From a checkpoint of a small mixture-of-experts model trained on Wikipedia: 128 squared ReLU neurons an expert.
Below are experts of layer 3 (counted from 0) of a mixture-of-experts language model. Rows are named down (a neuron's output weights, with its number) and show model dimensions 0-159. Each number is 500 + 25 x the weight over its row's rms, rounded and kept within 0 to 999. Numbers have three digits each.
Before each expert's rows: a language model's description of what the expert responds to. This comes from a sample of Wikipedia text that the model never trained on.

# expert 30
What it handles: Letter y, non-Latin bytes. The letter y inside words like Vich-y, pol-y-merase, Bü-y-ükakçay, byte pieces of Thai, Greek and Japanese script, and ' of' after University.
down0:461510474553522475525516471510482513506507492521496485454436500483535514530475520505493529499474546484533519458488527474497520468497512515525469450495527511464472459503525481494456491509496499548501488528539471457491495531484490511489523527497478493511507551541516523472509488487539478506464463468502471516508516505477492447480468488446519510513519532466517516477488503437534522497534522503504502518530506517527556506499523541471520515512521501486531504481532514523491508483492468
down1:498501515491496481546506500502564460499485538479530448487521552513476512491518528488450490511478508500529512477498507510505541538471535516496545510485508476488493504504516495518462521495488517535506484522492444505457524492466507502493509478518553524491485510517522496485487493511476492527510503470482509501496513501495534471446545480504461481537477515504517507485477485473474509489492511495552474515446509450480506510520486497499451514529537513509492496422486495434561511519521482
down2:495475481535499502469490542472464529458499488503565508521454540514508485480521504526509505415500538491471487532501464551497524447510481484511526530522489526498509515473487487520478501525457534520530513479499494504506465512515507482492527499470546494557507504470520480495476486523534531500475487507460515508463552472513529498493539496483477490534508492458500493509541538484505523518491492484499506494508445505525478485523491536535465518525525478518503529471470487470458510491508501
down3:470508523495470508492477485484486461487492503465537496498476511499517515510528438509487477519504446493524492542539459487508499493507486485475524453476512514527516499528494509498462558489491499457503540512501504514490495539493520449542502536484480526486481537485559478483485480551508494476498489503491522560498523483475453513478503517494513491508459487463520515468463538510531493498499482494541477487475478518501456492490520492531515487481572476492504553526502500462525449515506502
down4:507492522482543483530501450441517470459509443523470531527492487503502491479473520475519529471512461504535530486493462513436501493464468491472511504498530479472482509487537480514504496537483516523501499477457498511530501560519483507484493501496492497496521487513530522501502481527554485525515510505508464483488491460509483493547519489507500449471495479524487537519485472543489527509522502552532480520517444475503502481462484486474517448515503466503489547530537507518490529462495512
down5:519497552516506481519573448459462470452537533485505462525521518512508532499502552493531490508510512520512503531475496508505490447448466552526462504487483457496493480549524516513487499541480470456488520483502499492509535484525512531488488506499490517493525496493485501513468541505465493495501530512545523456505527522492520514478520509487500459488520489510533487461485489465511475507486491479503486454524483502492549474501541480488498527508472498530500500479489461540534480505499547
down6:512490484533483520482482506497519482475536486497526460524479428541486565507490502476514462484450513519482474491484504505500479493504482529455497486535485534486514489506519496515517457442512514530499524529482485497525521483482517432503464529526472490494474507505502532497456465496499486481500505559489500508509541500469506491514537545490506514488511479480480449491479514524444467522513497507489524547474506527519505505538498538535502485501485473510503555474502500491490542544462494
down7:504490520503463489508524521493487521487527511482531489482528492486552492490496529481506470535510500515517431525486548500463501487484483475489484528515527501539473473434500500560531544528454504459474495530503518490531521486505466477490495493482496478518497489547506468518474474496481478469482476511485496521496484482502511457546543498504489480518552496474489481485488463492509540522512491471515514527476534512450466506489489513463520453516485531480486489512526544547512451471522530
down8:486486484507497459474517485516453489513475527481474527505468485464514456503505484482481474497527502493512493479480503494537526480506510498486578475473486486521476471536489469513509520503505542497532490519486526443471555456489482511454529484513498545465504522495503494511545514509513518491549551520497492499485499524465509525503513534492503512523525478525517489525456486470513504490523487508473508519511509516498465511494428510539552477494550477558457531504515480508513540491495477
down9:561493464518559532512524508511496475496469484506531516469515518462513480503505495468480512542445514529492493494534476501442470518530458499500495512489509512521500470475528463484503510541493534492469505484493530522520517548479461529510474531522465535479467480498531503538486469500505541461515496529496486495513540529533508527496475465491497529477541524505503473519489495494518454508478495466562549518510509472488474487490506481502468514520509527475537491482480469459505473510517464
down10:493507497460519497465511495474513451483535525514525537465485507529515489503493492477518525514486524522498453499495473529474498571518491479512514498502502512489566516478465459489495521460526475468515514443489493458463518502480536504497496486516527491513477500505512435458544508506515500492492495459511486452481504477509503522465491477439518540432514478518487473471509508531493478512509535493501559476504501486515519487506503520477509495490555521467521485499525502508548510536491526
down11:489496479497502525491481519487483537456503482450481506478500513509520524496526480486517502463544488558474528511575513507450470491566486537520504469500475451526479491460523485499504501459483511480499498470513509494480492507511512491481520480499494479508540493484487462504495509562502513534529495520510504484478511477517506507455471519510532525507462517529477508549499507498497517465519453493514546551476499493488520460464499536476515565477502498472513489473491517503470489513540543
down12:481546544475513489525527504489503531601497546522463489509500541489487453469465527484517506524498509470516458506540463499452487469539469533490490517495516475510512551511494488476484521468484513489498460520472536511521465466479486487535487497512464480513493498495481486490462498532505514508470534515514489459507571485519502449485508524507488496516481503491496531496513464471487501476468463516552491515502489515535479481528477512484514505516520526513492512510513493517515540519461516

# expert 20
What it handles: Digits, headers, election tables. Final digits of years and scores, section markers like ===, and name pieces in tables such as election results, e.g. 198'2', Pat(il).
down0:487482475516486481509517472466517501504522478504482491506517481501479460504539533479474544520497468545467514467505512477486466509522474513483491542538501499494487526511492475524502520540540542499504462521537475455542498484476517475509513507502506498520542500473541516526525524468489501492506478524507487491458529527510465538490469547481501472515480473465530492520505520481467516528498466537493534478480553490464546517475505492477478489493503520455534486553487498468567472524528534
down1:497523466494476538445522458457555509462494500493449538540521474470524472478476559511503470514483455473478494468520457502491464487499474500512504490478507512516484538478510517519496521478469517545472529490504492495488490519548499486490530496485493478500540524484497532511481490518489456487521505481491496513486499552459473516512504486457502461522521497541497483491498492548518507473500507494514454481495481487483540518501449470476519499542468485506520501452477466481563478496502506
down2:489471557512518549482464524501469454476489498435466524490473486466484495472536473524503526465521504487494526528528517505534475535515482528487538510466493479470505485500466514496496521510489500511494488468529541471445438490510503502460477517482504510556495500477467469538513537509470496475541520552502506502489545485510526502489507507487499520492500474492503454520510521525482520507499508482473529474473513504461472508526478484551503526462499533514478502519536540508481521526474470
down3:511494479449515523497470464508544519497457472463508515489509531496483502486494504547521513459468501458523487499504501493498548511527528519512520486474500481538544520548467520458497510489538508534486484455512462499532483489521489508514464492527523483514493544553533513494500489519519474477455469467547468506529495480464484494480473546538534478475491547504493483501489525509501488525535511506497468536487468518478501528473521487500465491509503450533473497494528490507485454551507525
down4:498496482483496549504501525527508478468516506517513491496478499465498502500477500453483515490488522450496503526542494530476533464480516532506480482489528512509507450518501494535539461528504512463500533495532540551508487470512426549522528515542503508499507514536524497503490549486509516550492481552510498494479504500503494481484478537511529478498531521467464509465519486497496502511489452499522496470463472498506516496517481524494505513497515481459509528438553452485530456527510542
down5:500495491501494522529516499526541576529474531510482473481462540494511524484488475483480499460494486520492522510521464521491523537496467470517475540480534479529509487509500499457514542496521464480505428496539520494484500522482496544519444503464515513538525499505523494471566532533473500546519493521478538516535500466498465526497486508456439483506504517514465498523487483524496500499473476467472482475550507470492492504460469516508489506533491497480512519519470493477506522491504503
down6:493527492498472534525501491485467495521503499490512546515498467479497524478507504513515540495484530499509529494484515483484507459516520495470546505570513510510505443487502524497522535506484495508497512501519501499515549525482496491514518489483448497520505515521495497481485468505465516537497490471483497517512507520506487511446494457539507515404562500539517458454551476553519546510514473492466526493490507472499502509520530488461491475514505513544452528531459526467507492519497506
down7:507494491524544476473512505519469513515483564548476485487481462480501518495507546508538510485525479503493508521489468480513547485532497497495506498530494506493484482503499471471488506500524506502492526486487497490497531453534480500522455480476508539451524521445463548490528463493502520485502498502492512490511478485504465476512550514496479510494496470478486494498498454515501507508553506495511512454459506510488472528443541540520494557497490520525472459478562501482489461508545444
down8:491477485507496503470486540519496515498461526528494487527485503520493490493501548446464507500484515476482471551533509503505503470455485522505525486500530506455506455507531493501506453499529544505522524517496506465511488509482498518464532521495494428533472503481503480573455506510482529502520485531507488472523470462495480486465483520457513481465485468557487521541546507485556491511498468518503524508517472482490495505479520498484474494521518509504449537510457485480494492498549521
down9:511486467474465525487509482530477551530500462524448498464456514479510485521460461513543452502501484541487514489513518480505472465536473506495482509526467536509498487506472514459496525487514461526501521534559533517502483507527509503491498462479467482523479523490511463458464507524491532485504546463476524553504522500495492518492491481489530504556465454526475480516502536502498534455500548501512515501485496505471476447491514509513476500475527514484501468497506497481483494455529492
down10:508514516566498496474496491498544522505493462509498463523470497519508489503518493492485509547501510488522519497521509469481497450496476510514467491495578519509484545489520490512494534500531483506471468509495484459498516539500478497530513498482484423522480513498527536464506445470519541516460470541483536508489490478465530500461507514492467515509495471491497489504474517488479583539484520511474491484467503477503518470453480533497518487510504493483460467446495501498492479533517487
down11:459464491519553459531508465490507470503485457479495536528450467506517510533484506512481482501482467449504480494502489490519540468513508478465520492488536511522481518511501524460560523531477480513495506463516490480503495486519499494543522557507517485467533516546526458482469499474477542496486485506506517491526522485534510478476528508507519526541467495481515529483479488464510541491458462485505495491529523445438488494482529504452445501485501503496522500493471497499536493510495491
down12:486460460504511502501510541483494519496520502547508511509508524448494512515491482527499528487488486481450477462449465432525422502530520502496511464484506479510475530518522474514535470485485445535532534513488505498526482519456448523505481495498456474506518495489536482547480526479500530480505486484534488474502470496490478510505528509464508542528527516491507515520487534543514492498498453479510537502503505513517483490497510513486495491515505520541509511471538509527481488486458434

# expert 8
What it handles: Function words, narrative verbs. Periods, commas, the, a and prepositions in running prose, plus transfer verbs like brought, purchased, gave, allowed, granted.
down0:525502513458469525526464497516507519504496467490515530472473588528530559535499466491494495511500519448514473500552487506493524512493503511528484490491470499505471453439525501526500488507476507476511473517519503494538480475506486496492530489520493446492522458504519547503466514503504494492524499533462511510511527486449503517486485507549509500469468517461534558519496468528448502477503489492482515523462483503506498486463496538490511466482501514527459522481494483482478521537529523
down1:522549504471519540463508466480469536470479491511511508548524490483498506461468484485520486507494485514517506511505528498486495484519527457446473561509497527486487504568468473481450505506489473487528522474502527486462514515543484519521500420489513476480519542514482507481485473493517552454521510484491487478503512495493532502522539559515504547480508498503490519477479466470492504487486500492502512518481541485463473508516484486466455539522481501515532493535497507531487484537505495
down2:500458516518469524476497496481506506518503513523536500485501494460501475497516512490490505538495501479492557521472526483528486509455475492496447544461422502505529484488522506457496518503511507494506516526505466493492446536507508520486512544483523500484496529511504507506477465530482507546434470486510484495495531504507469516488513537549527468491502529576529490494485517522527443552503502543483484464525496490505499524550492496506479489507501483505494479541496526478463537511535497
down3:505544513511517521462519514500514493513471526528481475511472534507538503524503494497500483465508502534486498506504500532499499465514558463473513511518510493565508501478510518519490502530510483484478478493527518514523508522462497543506455496500508507436488517512508433509500463501546505507471501530482526496451494496492558566486501503517511489476524527462499498497483524467503506541545464504475504490471465511508484510459500546485511572474490550492537520461522495483521491522463488
down4:492528490501520518512461519515529521526478535524480511518491479506538519503496462516507505497526497516503527502505522480515494475484533489514510466471453513459525510531484502417451486426519516524541490499459493529533459501475461488516483448496508503507515517461517535520531481537547482492477483471459492538516521517477454473526515479488516480504504521519493518547471503500505516469548505573511526488474470487467494518492496488522503491498537484485504476520496487473460480511486502
down5:528499541512541511509518484493492512504469501461454536471475494472499485496538523521497499516546539480502493513528483481520551483513503539464499510449559488504508509476464465469503500461460475467546490511492466503500436456515526483491502492523504499505550511515512493491547532502486512511476516478548498538445533490501526484478500475502493505502478490520492520504514521466500505464513551483544467483524459516500527528509491522493511471489490454483514478475553519466475489481507487
down6:525446519495504500470495534501544480528474509536504527556512510539540466547477502486487503463497507506497467455438465517497540498502484478492511503506502486470513485538502476466511495529498580491500487454488477461540494507544476486466528502488504470507501495476503497472504514440512536486504469495527482476485528489502481497487525502524530489470466487492461517518488540443489528490517501506531529514539465503484543498490487488520479515482537533464498470512495543494481517488509481
down7:461492504512437480489508510510476456515521501492486498484478481464545496472516511498529480493553469513464496450527497493484467495478508470521532513507516513533480482538537494488503543467494539515477489490526537500504488553490491477515509470489488474481536503526543535492537517534478477503525495508516491499514510464522509521488472479519534494515463467437499478484507513484494498478509552512509517442511475522547456544480446475493484501516501551557479499496485513475482505524479518
down8:457479521479457488451501499494485500512525525509529495508452497542511494516486512499459470523532492495498510491532476467492506480514514501506471523491516510510490509486486528499485494527534528511516539532477470526503476485435556527500492486527459439537489492492514482522485507502504526487475519495531484517531475502458481467502537530505491494554503488515485536433434516489505532523504521492568503458448534517511526527493531500508482515458482475513507454498502514490511515516534491
down9:477480486530509562531539506506493469493506531502545510477494485506490539484460484540524512500548476487502486517466492498434530497547494463548464471501529519481510492518496518520501500490495482533454502500522494498500541541527439472522504479514499545481493478510506519477457540488478498516514515510472495525443471510503487494478495484506528484549483504523501453482486526513481481503478504508522471513515481546490486521500537473522513465487533503453512484521502506498546494547521447
down10:528528485531477513505504504483515512504530529506493495484484514500541530482529477504440503519499508507480483532461444515553473530479484499479514472525517478499472509519451509464541540534516537474482511495487543533503485524470514475526558509466486509479566513517499472491485519491515482508514514548506512526510500537535480475513499501517538474522465493430496439487462514476523483500496551498507525547506499474519506486511525479488469482502466480504503483505485475486476506487466462
down11:465516471467488547499485501488532505497496508552509472507511521466457482537501492498545467520531457531495489480504500505522513492537531498490498519564510457501514528483502480502505501547493498534501465516477463487533488506534510500517541488515517496521546475506511543480453501502499476481517461490465476499476510513537481447500519473495498471473506497460529493471511489511495481507510460509488465456417469506483519511496458478527505519510495454511507450495501499493468527442514521
down12:456518466498468500507507523495508484483538516490502525498495528495500506538507490504463546565498531512474517496510477537481518528540507566451549535465500493500490495543488477536504502498454466470522421524457530514505466482505455467486498466535508463529483493513496537499487513499527533501488519509534528458530515499498512476504505514467473500499465511506504490545530519511502494498493486478513516475482496499555530527517488484502504528540490484450494534480483531473486494487471504

# expert 31
What it handles: American sports writing. Words in football, baseball and season reports, especially offensive in Tet Offensive or offensive coordinator, plus the, commas, defeated, NFL, final.
down0:530560531496485527502533481492501466474447512510504461530471528463527514484485524482444444500494521521508484464519537550473531471526515495464501510536495493507499452503497493508500528492474475488534505514475514494507512465494495552495482485541489506477513547499474527494516514484500482487461479491521509480515496445511525538508509535517530481485503492499481539503504457488483500507522495514477499490501468515482492469470463473501424484478574518501513526515508537536533496529507508
down1:470495476526486486501441461521507491476481532496470512517491512488468522506512556513508522530506546469507496530503525502469495514523505486497476521541487474495470469492481484506492488489508492522536477501503504558491489487454484497505521506487483463498501525510505477522480519513527457531536495474522498507511488558475512489535536489496498460535501502493483535470513541504460440521529454537510490480459450495527541497505490536499520493477489524456494453498483482490472518505573554
down2:493528446500484505524535485476499496481509505474545515506474499511544540489494483458516520440496533527478500535499496492514504464487510522483517509508509535435502524471523517488484533474528514457488534497487517507473531485533517506448531486479459482512496488466499536517490483493538497506456432475500494491467491517528533470509496498439521495477476508494521535474468498456504511466531496515487521474496489555502513513532482512553502516502486468501501486510481522506455525469552489
down3:514462442512493536502472509513494471510511511509527491515527524485546500512481474500457500504487519490502529504554493473531469539566481510478490533460537494530503528511511466494525536492509518474462510508510504466496500504493482512502537470490524554498535467508529501508523497468507467474503499473509535473523538490493453506512449511509471466490496487549505491471487480453481498506528495506504539517491478464484492489504521528519540498473453512503537454487507500440464469446501512
down4:523505475520484532462470503455478517497507516495490493490503461488508533472456517523529487479529490483514500500515505523499484486561525477495468520501523538517498539536568512488514494492512451505445454481468494504497496514483502540477504506486503498508489524531533477489500529485501476481493548537459488495512451471482464532542506511471518480500461513499469539450512508544507521527486584519508503498476496525537528506514485492448497512496454499478474531512515476509496513466521490
down5:528516470511529507503512500529454510515426510479487455498490503494483473458491507506480501498490485497479514519469551439497520499493527497472496480534502528508472519529503503488529514480483514480519483509512471505512483467516509506515450490471498514544539492518515529523482508527556540500497478481443513462520478468501486486521546428492470518504483487564478453452455511530532510501499501510522477498507524499495488469474513527497448530533507513498500489488487489470483528507543467
down6:526488522515545484506497472501552567505522513452517522516494479512534492551478478466502489479513486524469473496526465488496466498473472484493480530524494492492478483468506495518458518518535493461477458557519482469482500503502513487554521507522470488506477512547524504480527483514529506530499494474528533445534467501506484559506539471496504502504512472452482514512491515549481474440506490460508480503481472496477521520473521497462512501539509499521493525490510466485483536528482516
down7:503473504464527468490537507474488521518527521490523489464472510546489477513547527488505535460525559513502490518520492521504484493560492512473544501521522508472480491477502536509510512450490511504517549523472418490494514498477508540471495487524509506499464487556495529503505504503471478451477511540492533476546487523479515517493514492493444514501485426527496504497502484518519488495493496479551502513501484534539519481456532525513508490490465534509487521471491470488498501465497497
down8:490495504451519525508481490472526493509461512503455482467480442493519497502479501498528483520475506516503479454501528507488516519565466516495511496521490505482486500481476524541497524457497534461514462485508460521469488520502496466446511488537499493529535487464538486488506517523442530454486535486482498527476507513534492502471500471495536547481499479499540512491528519534484532492525489528507513486530479508517470570522497528459544497508478511545528518520454484513524522486491495
down9:472471516464512542493484524522541499449531540469501479517486472517489482471523514523518480508507462512505514527495526506508493510519508459507491519482491468514465518513511496513482498493529522489508522468474458526492542475513468511486544468441523494419526527482514531498525480541493478485460497479491510475487503507525505510497537527568480499461494500514525470491477478462507532442468554508503520477508536499501536509533486478491477502478527493533470518488506513515493533541463523
down10:495459506520482480470498456512512483509530490515483522470481505500462532496527447491537516428501491457461512496511519536509532482516518490486510506502461450525543507517527491538477470516511480502450493463504505474507482496528471493461535510532504514453472520518468510518486510481504527493482467503518498524489515470579517540494541511506536482503499533524510502477514469523507450501526488514540530510493525451522517453510544521477478480509517483508516492520515530487466494526525486
down11:473506511537496513518492520480504486468512470507481523505460461562496494490489513435464462488476497489499508514491487560468495485532496497523512486508464494498530530498518501520505536489467502515503517543513438516461524490492525503567493506472482504482523511524534517436497503484503504468536508544493491498520464502497470505500476480523488501510493498496474476537546530494519495532508512489520491457500544476525472498560519480497476530460500522513479452502531498490493444503528444
down12:539502488504504531477468491475471494497468502440521490505516535502506499508505481516545525508520522488516535499556546503462504487515517507461518510507535487483465506484500493490534498500474509475487563511523439456450487503500499520496495478468512505505508525545537459541494507495499519515478514463524480537499479529508511491493454465474553535507534513497460477564488527478511537480475498468478494538529501446544491469551512499502471481505486504477523518474496532512488504506501514

# expert 7
What it handles: Table headers and cells. Column labels, pipes and numbers inside wiki tables of sports standings and election results, such as GF, GA, Candidate, %, Apps.
down0:516548520465522532485503488499483496491509538477490505475463524458472495473479447492483561521492531510504476495512538488514523486518509474500537505517471507468475501481564474466490474468490508461498478498511511534512457494505495500526530468513500477525474522495503480500493516478552560528488496524479494515527524516495518419485475501480499529478493505543470503507522471502526504511468477524488592508499498497494470488530535501494527515492474537476521487510465485448516511509512484
down1:485483493502534488486544487487460498541495472492520486521514474492527505487496501489475486514527469503506477481470504485478510489479528496566485520481517514458517506471540471483482487451486460486481492516516546489520510519546517523540454495490528494478516529507478494477490484479442446558549464510478488512488539489491485504475486482537510449528535515481497495493497514504493501504446510549496517507527468479489480565495529508495530503481518474506497458469554488533523527479510534
down2:519535495507511495519498486530509439437535522515471497488532523484517511457507516509554505503479491454503522515465445484543457470529513515506528485494490542472529521520518488500492528515560506530450523465476492457506482501514475539498520502458518505489500521531524487505513473480515508520492468528544481513546488492474486446512510500513502498542515480499503469472528496536500502453509499482480461491533497534495457505483533496486444508494509516533503508462540512494527516520493479
down3:499481449499514491498491525471493529502472512494485496509490509471539544465524475486525541485503481479473494507477528510541485468469537501538492446486486509513493476467508468547494451487517491464535518491531503475513522526450505468472490519518510512486530519479476468473531529484487524527503509525508526495470512532491544544520478430519490488451515471512491438477519498534508514513530465518499468461517487503505516484496516536479498496492490490527544509432497507476528488544514512
down4:484469514486477483462498488516515480513452548498475484444465500477490461483493512536463544565512475516530524455483509511495503510478521489478508503492514445516492471521510517489526439495462509559527486488567494536487501486523495499495492522516515472476491502495519544507506521553487512494508523506480487526494510480470506489483493537520532492555533483494485457521436496492506522487505508497449461509492500526509481504535529500507496524487507480505496529467537489457486521468538513
down5:493491518486534529454481514487501521518509526514485515500522504534491471508585525469516517476469527506484499489437522459490496491509523475452519517486506534467480500505480468541511478521478511518540492534487531470501475481501483490511532509439496497501504464523480504498543487498501486473484490520476522508489532483520522508462533485522505451536485480531532525549534504517468485491494505498486441495517450485491525499507489490455514463515544523531500501447507536527469501534532502
down6:502465470474514518467494482480471535532503548493501485513491462495497464520512505505480534539490503503474525485469489549526515476539516482525499501475504505517528495500502513448533502519489522470481565493488462456505539553492494508473486531524495483514505543550534506497499495465519522482499470433493480495544503508525479496510521531447462516544480499498481534479513464512508537509457487475530478473469490482511505521538519482526549514500534491485467505498472484498509462511545509
down7:460512514460495518518458512471534503502518463515483532512505473519518548504438501541507523463452499504524508507515533497518520541480479484493478485480478484465514532517481465536502495485503535509502457513517486519518555507491523463530512489516533458464493489523492492525517465483505499498505473485513493537484513543474501542501456514507503459510502508530501544553483531553514519487485516480487518474500527512497493514461513525479520444465507487486455522518484514481516534463511439
down8:483503508516511512514492512504492471477492539530520527483494506490546492517474486455497472498502518472487485490520557488504552520543512494503548471480533458483527492474458519479484485509508485522476471508490535522468488498499531474521528482510494544464514514530565480511503485510491465485504487456495488526461501497501510490504490536499531471469491502474546472449467465480476445482510518525506516488493476487570516478443512524509519510508538521492473532514505473439521492493449510
down9:478485496499546531494507490499499499529511557470441500493466469475466487503503465502497489489490495481480508529513490520496438519446512486480504512485478521493487508531470494520498506482538489535486488500516459488536491503495498511502510518473558497496495527489506489455493529563514457509519520500514483506504570456531471496461501511499510527451512504481447521474524467512503479505517476481471553494489526505505466463465493464488491480466508464511477545456484491538453494538513514
down10:487541486505512508499497505477501510524491508469496485514500497494479504455508496506466531506483520522458496505475540463501506522489518504484505446504479481546455521513504510474503496451487480528484485496511487503500463513472469553510487512481513551490535439530476501531524461555480490433547537536522493504517500512469479492542528467464477494507457530481559505509474517510481510452479492492504540498501499516517482491493496487547493530484471492483458493545489499525551497538492527
down11:523487478477495504526521529504554494463481571467514460490495515465514449499474502499508505490496479542521511515515509519488513477511464540490499494454514479502509518505535508509476490540497481531495472461544480544512453485483474522535521512506520501501474464515516477427487496495491494504485441510485465513467513505500467547505479479474498492537505508540537509469450497463520489522520501460525510501488501469462553499489494488516493523486498532523469488496496516517483530499518569
down12:506537527479513484495480505500493554513494503492541469541542493492517506493510441526498483548482528501517489515498527511515472513519511531514476491443536476500469478503496513475520473499503485497517469505460503530515500523520495456481519477460492493490503499519502488503549525508525474470493495520547553454462491483516514471505503481494504475495470476468543526524492456473510495482535471511491488510540530481451436489522472532505480536452517466536514519539512487512506518494562475

# expert 29
What it handles: Latinate prefix stems. Latin-derived prefixes and the next syllable inside words, such as cont, ext, ad, comm-it-ment, ad-ap-ted, ampl-if-iers.
down0:545491479503503450443481477465452469469518490493501494477517500519500474499497472460478544532488456487492512488481457503523560505524479518517522457534465480550499523523528497525485516488524507486519462511517499506495507462518496526503450516508472501505496557488481457498513495528488486528536463489514502483459520486528474461523521501507481495437517506522501580507480540511511511496478491482492452533506493485515478528506497486450487519508482502485489495507468522517481544525490481
down1:493515492516545522491498537512489518518473547523499510486518528500520524487531571465485531436479491496501484501520525508460495456525537496468521461504485498509521499498545469485522495496514535546547494470490506504491501488468506481487497537500465497503466518501540467499465496481487516509489503490557496503459469491476457470534470502496472517510464550467515479552509454467491508485529494502479527484502485516494541499483513513487479462475493550501524537561493495529522530484488512
down2:482459450473514516495454531511499496496477503559459508491487566478499532438534458490485518473525479535489487488499563498436508497527515489502468464485535494498536519510515472485488524485502473516500500503474540452485488537496472500520523460502538489494529518478491497490507533518502532517530420467494522484528496503499532515536505499524516512499531476507504506469497485525473487513506472528533525472481516474519504516463517504503489518527461495515495492495486517477464496466481539
down3:498505526495462546507523530528493485536492469465473513507487493521527542468483509476499489524540537461502501464479530523483520484528520461515515481540484491476453488501484505504482487491508511506490540494480467516487518495480504495521473502540524458496476508492503473495525508481499504574485482550492443526531506517516470485477502484520519528527483522489539530543530517525479535544466493498480545513491502466530515464515502540475482477560492492511567477464512500499516495531509461
down4:544514537555529518463509513513492455488518508451453527490474552492499475509446529521475508514543533475467531525481550488470508490493533503552499534453540486537456515530522447530552488519487496469494465495471517520475487483506529529500465475490526504504472504532483466520519472519520483504504480486530490490537502496456539489475482508492486506500488531521479497471493447491509495470512485500494532491477520487489522509529508509493479530468463500511509484487498524469475483520483513
down5:463470518485479519486545463475514481500532522518458499492534517478539496517467524548511542449488494540557458537498458533480512454527490514508497500488522519497479503517520498452531491513507478455515510509517509478508502476522495497526460470487490504529494516480478513565474482457476457480528533516507508484515524487511489554486515512500509481498480534542550528489520468480491501517495455480500472526517546506512507503478501488475474549488500500502517489493529515452499512533545494
down6:542516478528463552525463524514499530543466487512490510545498503475471491479519549508497522516475483481469443551480496476509527458509499512528503476511455482470525462498465515470536513503499506505515509505502530504479483509514458519474476485477517514512502512503503499475511519522475520480518545514500480517526444527537478545451510453472499522486480480528447526524499509455499511556492492520477477482490509453521492488523530529460519482515519538529456515520497511504486509499469509
down7:514522491511508513498490466464480501510508533505473516517469499503491520458469506540477499462464484472456517502510498494489498515456535493470483505477539532478498506512516477531521467538498466504533532508504539479481470508482515520500495459508518523567496503523517505497512530486501460555428520511521516519494532466499465489504489528493506503458561538465497518513528517473481481458469498513470492513494531503507533478498529475474487531512561461532485507493547458500517470480520534
down8:522523501492489490485498482474517508497472471501479529478485505474513492533529457503465528533510522478526518521524476524450503553500508525509513490530488507487483521506470536495484478487480516497499475529473516529452502533499491514529489481471471500528517511538481465453554485513451544493477495476496486488509582523527489487500516511469562488490435490478495445445491490517507508515519519462516496509465508507497496481505508496473469523480523512485511537464495477507543453509451476
down9:514479516488502518449478455473488514496518505492473521560516533499510466533554529475458528499480477518519538422464482464497474525496511501482485498501570510516459464550514501483498510504495449548502516480506482454514510494514515491501518524460513513462512461480477498479520472519507517500501520512483480501489520499501442462472549467510510525530515494511476520461509498527462531525506469497535506475536472497474488500542506526517490510497496483495534516521487517492497493541523513
down10:492508528511489468471487516484500521487494517467549467470516525533473501490501522498492525521467491453522500539507493495492521515483536465436436503487522530455509492482537512531542469488509469481545511510473507508507534504513510521497506477494495467550489473476478554516459507489473530504505529508507497522454528531487477509513505523529507446491480489534485518505493482529513513523512504483491506517476458444485522496537505500502515516523450449548437505473453515500515495505490507
down11:484456476493488476511496473516499465511480514512490558563501484490495516490516526457505512499500508535504536507536497524516467509478524510463446510449464523500497504530480532465501515505514499484500529519506460489496543471463460513500538483506477494490479485486478462501494484547514545499451487528491482492505526526464536475495529499532514487499477515524488498489499556518519495510437529465500503441488508533450498453499499467501463501516522480533454520479492492509476535538509500
down12:486493511496520480504475531487484459470490467527513510492504527501513491462542482486498488501499569478482450523496472458514474492515469506476502517511510469511501520472462517503477536508503506495480489480506484515483503561464553532582514473529474478489477453513528501480508515489475477542477468482529516503509508499466495524472527490485503515491517533513468472493552440525457515534464481510521500526498479542522509511480545514545477468509504484484482467494483513509548496511521467